Experts of a small language model.
Size: 10 layers, width 224, vocabulary 4096, 59.2M parameters.
Below are experts of layer 4 (counted from 0) of a mixture-of-experts language model. Rows are named gate (a neuron's input weights, with its number), up (a neuron's input weights, with its number) and show model dimensions 112-223. Each number is 500 + 25 x the weight over its row's rms, rounded and kept within 0 to 999. Numbers have three digits each.
Before each expert's rows: "gets" lists some tokens that make up at least twice as much of what it gets as of all text; "mostly gets" lists some tokens that are sent to it at least half of the time. This comes from a sample of Wikipedia text that the model never trained on. Tokens count by the router's weight.

# expert 40
gets: "c", "ic", "im", "ip", "u", "er"
mostly gets: "imin", "orpor", "clud", "ecut", "epend", "fic"
gate3:439538484521489468542501524541507473520493522481492495462486502525474526471487471539480518505487480496494523501503504508463481477504513495460486477484524502530569493516466527492457523489498527520500513481473491475533461530465465564511507496498519512519484514478529539499480486451483509484509562504513511500495499448526517487513555505480
up3:497531511473470520532519518505520455514467525494523497482518491500478516496474507490491502465519471516507526486519497517497491517545510523480474512443485477523555474514476528495482517493517489491504519518482500496492472522513509546514488504482494498551465503507504534481494504442474513450476560504502520493528528461495521461485534492441
gate4:467544493472507475500483496491501486518484520473501534453529462466499508506509531495466534517494504462488507503454460483528492518496491492469547499488529517501464523478457503474524503512499517474477501550557517474529504516495513516478474460475505527489490506453463495523487536508527483509479514481512489518551452492509528505474536491504
up4:490521475475551499506505481540519513486477494518473532479511476497475495515484502471505525513443525517461515528476500516508517469506478417494545539500507538507514506455502477434478501458528520489472519544480524505506458494469541491501480490443472500477552530489465492502489505567503534459520506491488470520508505484540489535487490508500
gate5:489482509497516477489476454510517506513568516514496521485531471477472494498512494495521471497482486520482523490459545463482457537509490549502498534506537482479494501504513504507495518513512540466439496525499512493469486458526528549490498510536498504492476508497523476497507507483472491461555474537484511528491516512540543527481528512437
up5:458512528479540491542497504482464441495513508494551517503532467492511459469533532491519468481537461516476529512463509476495526515472498517479486513516481509535490503461514479481460478508527509507491495529504510512472463500512526520489483529557533452518502502512526494474465495480443506466498490477493453506514514540513529522487526473497
gate6:491494532491496503497493496517503479502496480504493524455513490459480471500529515501503513504480515536463487548482487472491488469517477506493510537489546493490535490504517494500547552506496471515469486505482470512490493543445524477508535498514489464522539498487512545468466483485470491532508517536486507533470506475525515482460460534518
up6:489534500495474522475462543503515528504501493443471518517478523487473498452494550507541517492514505495531489482529517502516509558481482515518489510509486513485460520544506465515494443509456542552503532484516513454523492520530486459510495501499513540498500550524467466517528488514472541489484483450560518494478517502484472507502528477446
gate7:462546498463491501526516466490487480513511493472479480458489484580498489502554469505533493501460506499491520473520496488475530448497530520500525507522467534507526513524513512525523458479547559519504507499504508496539532525481503530530532477481474489516546524506521492538514503496466520499482520484453495505509524488492500497498483536526
up7:488526503504483500476516471475500481561523488507513480474505491505499524498515497488537484498520500496476478505512511504490523462477495494513466495535483506482484509515521488530529499505490518489548467549522535503511500514488560516512489441508483450514511521538467512542484513465446507450555481523547484530525509516501513471500461525505
gate8:514496514505544511536469470503538495489465495497504499540488519456500491514510521485536532478521513480488541550543487452464525495440499468486500505500521513530479484462488468493527485499532535523509468525485531490502533459458534513497490538462529510495477456520492492504524529486469478502476494514519517494524450490489510497481495476536
up8:458494501511512507491494486510509487489457498537454466479471511518488522503509498480502482498515493467513518522502537480549484563517495486486467495526531527489491467498505534509494469498483481497465447522481517510483498450497486498537526550526484507485471471560519481530565491507511491487477507513513470487506495538551508508479493505482
gate9:506515518515510516560506520468439481518475501477482483509526500512495463501511532505445504481496503529474493503488483520504510499549500501424486505509517524522508503493487466496448503518576510476502519547501480526506494472521506477522492486492486462458505467520524526528477509504480492491498482513517477543507487506454470428477502458499
up9:512482502477510535531492463490473497531489514519444509479521402494488477477502518506456502513503534543540507477499510478504496476527523525497503476470523511549544491500459468469451518493536520488467530482510558491456518476513496530531526509495489494509486482488574507507524528511514536519477466508510479522514498477511456494478488469492
gate10:509472468565508490505526488478496504503452555503488539491539509484502499464501520495531528495518537477474511501485538464478539537519521515475498554510533510517556565487465528508496477509479501483515487519466488518490469533494504522499485506475509501485489494486505482511487521525472495499445496525516518508510479519451526522475525528498
up10:530528455529503494455520502492469513535494519548464518492523520467483512503533487514474512493508490492484515487492523500499477493520472476505468514479534491521559553509492507526503489487426499542522520472518479482483482530496489479502482516491481501472491520478495497488485494485494511472473542449509511504498475516501568507561519550514
gate11:483523522504493515478459489534489505516500553441541503494504529473491511529456503491445485492503485498510536542466449526480469522467487526521525516488448478525479503514468471511472503585483496441497513527494495505500498487526506527563514515528473511498460508488528466484460508455526488525489505534475513510491491474487472494489485491481
up11:527496521529499502532481524502493508502494547477536480523525491467542510524498483465473522491455495506495570528486488477493444524477507548479485502552472526514485478478473500458493490561531467433503486497504498534471528458506474508489493493511470497448483524513530493522451494511495490507488500511474527465491478489514471508548547504489
gate12:471508513476487497500504499511502493517499490514459539470517498470482496528478523490492517434505498493518519543508478470472488529469466517502541521503535525523514491503540503487512457527502489461474520479512463537509472475508510535523507510488522501506527484515482496473464487524466495518503525486512520536496484451476518492488487497522
up12:520506523468536467477559521505493534481489523481573459498484543503501493493520485490474499540531518498472460486482498518503526468512487505520498496499483515508479552489498517525488515486525532532517523488494517517478496502477483488459488503514469544505507515519526463509525529478536476503483453489484460470514500539482453486505501487491
gate13:506490543547488581524556502554487477449523468465521481472533485521501474515493463486474506553513538504486517491458526505529525515471472463519453492529517474523498511483486461512492439487509508530505544537524545492512470488501523440496488483480540435491480504533501506490532492481490487493503566485508487488490505458526486514510509485524
up13:532496572519456545554558520555465466493533463454487508476528514508518454497500516502501504518534532520484513491469505530497491501512484521517473492517474489521485525485447487490476446503512519534498525529540558498543445505556522488493467477490534443512466514500513497479493448483486462457511536465514517488464482473503465490507509515528
gate14:478480513524516543501516489478481504501470497479526518486535526532509450507485530500491466474549510512463525419492476449508493485487499516473537487547502487494485515518519454452520521482500537480503455523516482500471523511490488537524540528461534462539514523491470526518539480523476482510537543514485527505499507478469501544481490488536
up14:480481508498484517494470504489473478502482550480516525503519516511511532547488510496510488475498474515489502479477496478512492486517533454470494472481480513499501461503505527432504500471505521463463493490499500540512516486511500480508537498506541478534464467495463482490528454504522498510529521543513484505513486485533541502500525490502
gate15:489503502516509493533472531530497492533553490480497504524464514475493489481505531500516506486510507484522494512530515498505446486463475478532489519531524495493519522513485495520558554540495497519486515533520478484515491536492514535547509516449514520521484471529461497488473463495507513489519486499509512534516451493540483515518499498513
up15:452472468521515501493526517495518504520494490518503498514513513539483470479470520505496481486444481477517499493446532509525501533512540501503489494483482499507466523497487442521477473523537507448514483476491454543495498504500489452516499526517482513446476524507508456507514546510552498483524525504518451474469518537491469474466526528536
gate16:480517497505507508499499536465464497494485509519547536459558486507477499461497501491507439491523499491472548511491544558494522545489494511508525508523505470501507482522461482488513511505528487520526515518499496480488534481434509485486495544505486521522477522500510517531516507511549525454488462517487499488504513521509487490491495501512
up16:493492512491459460495507508510557464522508503526449463528480481484526488544485518487461490511520517539490497536494476496513517493521497521473527500493453515476520517493505481504460567514464490467522514494494513495544495535522522473549499463493530486480532461444506454463514522470519467537500558499477500511545465504473567504510535517471
gate17:494515502521517490507483463517464489500510559446527538505472498510480453527504526502504522504548491516508479491487518453465525496490546490513514530478567519474492529484497481508463493486472499502460499528499511537514458503467511485494493510478485542545477494468512495499504545469509494477478479462495517471512463589499497471502485489495
up17:540510503523497538490480463492496484499500528469499541512503502498468480510471535492494468485536500538543456493473508499468503544473544505508488526519560519488511499471520459498440454463465474471456494519508509519485464488481514488544448507494469511518493518465472474485516502482494479497512491484493518503531490532505477479538507473488
gate18:469544503495487458527514479511484511466482514524476459524543493493505465501485513502477508497511465531481499470485487492522512503527467569490469516491497500504495474490501497473503525533531495498473486532484499562488519492477492518490449509480493551501523513485487490475513491526471514488531491506462484556471461498500471494500502484510
up18:495513492499557568496485522444520461508489506466480513482474493474529517480546508469502483506513503456524482477536481525498505466456499485483519518472498502475459554525462527511538439489514493522488476500486466463489477497551506514525518475494512512520498480487526540504507412529494468474499468502519504501488503495487516505487505505487
gate19:518472514513514555484535462484502482481463511489515464523469483502482489475529478530501486504524524459487518531467512503490455524503503498542454534460531533484536497502453485520470503479509507489478520533525470485499510495502515487521500473501499468521478522531475512495487515463540497484481530499475540503470510481515484486505466492519
up19:495544489512446472512487524514531502488564495551434541496502526532526484505503510493475486507510485524526516455486504534489532452471490515473526466546493487536472522485509468477513485520516510467544475472478526487515512491548516514552469516518511554464518512468507497503521480525509525451503455497515463496514476496512500510533522490470
gate20:483514480476523519539514473511483436523502481480508478489558492483526535526497454525479511536492522444443484459495538467510490517523486503515483480537490481530497484488509481544505508480509538480486519506528519463489499510515505509525478488506478470548466519506518488449466491499505494422490511494510489514505526480493482554546483496520
up20:515515464478483492531522477531489461487494505467537509478529524534498540514509490541471502476466512444474478443537506482523502526517517507493482499547501474472516515512535503518496481523480530497495448483522509514525502549499485515509460524481496520511494491493486477425499513508526502461460508509520484515527481509458476522559454477525
gate21:489498491493507518527476519496492480472555485489504496512509511506477504491515484500513509524510471517475544527473564493482491539470504468504469487510485510478497525486521513502506474536450529454533519516528499557518540454510537536509533466489482519473508485580514437498500526477510489489468500478497491436474480464468499507493477484481
up21:446525499462485491489518536459478522457545489536505542470516556490513522468523518505513463501470523527510516491517566483443487471508513524496491498467523489479502524517527506529478510513496510474521565483497545541512505476468566488476530483485478509542485515500510471506524502529459453495481528524483487478507487472482541517530516486481
gate22:491494518506477494573486489511470494499508496527513504474495472515466449522561497480527488450495531529476521505507495514489472543565487467498490538463489494508538482499500512521512487462498448505498514505539527530508500537519532486494497483502522553490499488576459516484553485487481490469486502541462505519508481521522507460483474501482
up22:499524525513508481538474482513478486491488509542542505455531482531475485530534515521514472476504507559490523495487503501462487534519509450500502537473509498495554509479489490524513523453485455502505513510517551521512440554501539458526524451497491504488517528547488503500500512484473521481504498510503475537508515485526503430491483523444
gate23:448484511476511528495495513451474532501518539495523478507503498472534514492483500515505497497553483461516523500505490501500500512504471487492470546492507485539524507501554484531483546462525497442510539508520514494522478501514476510537530497511515517543478528506500492500492462512482493533464469490513496490572488516499487471479529487490
up23:525512511463469503492472492474501500504450459509511506538505533514480499456532535499481469513468518530509512545525497462494502490490498546518479526545496456502521486464508456511506533504495535501524509530508519487501521491502538491523468498493524513531483510486484461485492473494543483529506527562482480475536523533520451478498500512531
gate24:506508501496516502507506548507485454499508529504450491517485544517479509458556493480519502418539465476551473480487486518449514520529487478509496518501499497507541502519526506523508544497517521472441485497506519509488501509509560532515507522497502490532488487513478505497518470509484487506471467467496487474473500464477521483509540478515
up24:489505473491498493521530498508508490484483508524486506506507483482552508487516526516531526488497478461506471509491459537481527518518510463475506510493515500509540457529506554506495499512570510500442480509488510494504527503477569538525499501499530515498461428510480491554474487494508505483494483508517485512448476438464512483491533498521
gate25:513483500514508507529497466524519499462502537476481503507515519552494473501511519494537495478455480540470524497523518526502482541522490515491473479551488522519543483504523506489481486534495479521470512558507510500556524485582508498508544539475539519536494479453498497473485521469450509492485519475517524484489469499497487524510528511502
up25:472525497475531537521490464532482507489481452488520498453486510503480506481507511496502496503500522493499514502512556479477491546507499552499530511479509533486515507492512482468534435529452503477520505536519496505513504489501512478545495519477497518535453506545505487559509505460475512507514495481509485477524575499478519490536515467520
gate26:515510491506486503500507490482490536492528486493530472460513546481470500500456507500514485570541544512519498501487450470483538518557474533504493511477496532531457493502477511499522537453523481437474494556507481494511507482517488494546521501505484503534500491521469520499532486552501502473514512502499490492492509464485499523519522550479
up26:499503460487472527522543496546474506459515520499499479462483511492503501493484547492517470540507546491523496478499502476501528488513500521478492555527510508522488521496488509470481492484486539466511477518522505524521502513501454484522479496458526455523506505554473497478543510568475521460494468528532497521473508497489492470502520536508
gate27:485567547482475503452513460490444471532513461516477503456534540539495522515525523514514513485503537478496487484491456466529478479514511490459464535495537509527528523510478510495493461509503488478505498522477437543472513511527526565521492514493507503493516465515506463447464518511488491472489502538505451494420528511513489522489498509501
up27:473504510485465529492506486524478467493486497512459495482520542514525487512530485498526509459543535530492465486460443487528516482506478513447495525507496490522505529491510514498480492518507491463478499527490476542468502483508495528506465527505516522460500487500501488452465521560500498475459478534491508506490499473486436545482498508481
gate28:537507522518488508503526469549507474505508486509489473506496515516489450493483543450531517508487518495490515507454528500459505516525482500487522494522484456521498454477474520503526524487504460480490514550488535504491483462482495481493481485491518533521510510515521513516490482417479507486496510507487484510497523452494480477487502501464
up28:507481477445480495467511521476489495502463517516488509516516487518502572500545500555488467441517483530539511474565456470530494500509500520514496492458490520502483471508524494512494482502471528518452492451496494494503531494486512493494472545516518487473486500485500509503518487532556463522491495468525500493508492531499482534487522503494
gate29:485535547479447496485507500515490499529471494503501489527516490521474527459491539454484486534525554463505540472482495484535514478437544489500464491455481513512493523488500465508501517498490512468495508528490508502536466524530507473552519544532531493526511491511540558490461508508453492515512520448435479501496503502489505488478506500509
up29:510473500485481478485465497521480530444524503488515503503469474497503523548536524498497491496466508457498498510482486545503502538468494525488508547443476489488486468520521528518544479487483501460478477500512513492500466505485503505512520515528478484478479507501505499506519497556500489494515520473470498466475516464474548499495506512497
gate30:439488474517520522542488440500498484480512517455541509457537468484487489489477510455491602500510490471473523495442509476515525524496506487483499479534500488507490496504517479505502526536463546486504522461487509514506499511488504516508549553478493497469501456506494492509487501502519507486499543526519497515474502502458509554490550493507
up30:477494497534527487524487486546464529512464473508529488484510499520544503473511516517476527476469536483451514482501540509464537468513536560480509520468468484513528490505504498479521512529538522474521527514486445519529558506539504467481503547478498463535481483516496499495485520505502485485510486505494481484505489518546496508514487464524
gate31:462502543521504532489489501531481478512469521499520489479483497503546510460449503484508500527483475513507500479468500499488434510518489472478511496467465521504479508524523479463541469526456482492512538498476490513511508494500525509507486487478567516490463520503477513507501535514507516501500512500513472510454497440576571505494511488515
up31:486499512549541513442497504483483495492508489544493523519524510575503530497499473451487467525449557539502481505538512479517484501535507493532508464569480525513508476479512465498501445485513549547510543444493499510484480515484499489498515495514474547541476507480466495517489498466513523532474495513504509479465511502508497478493500510533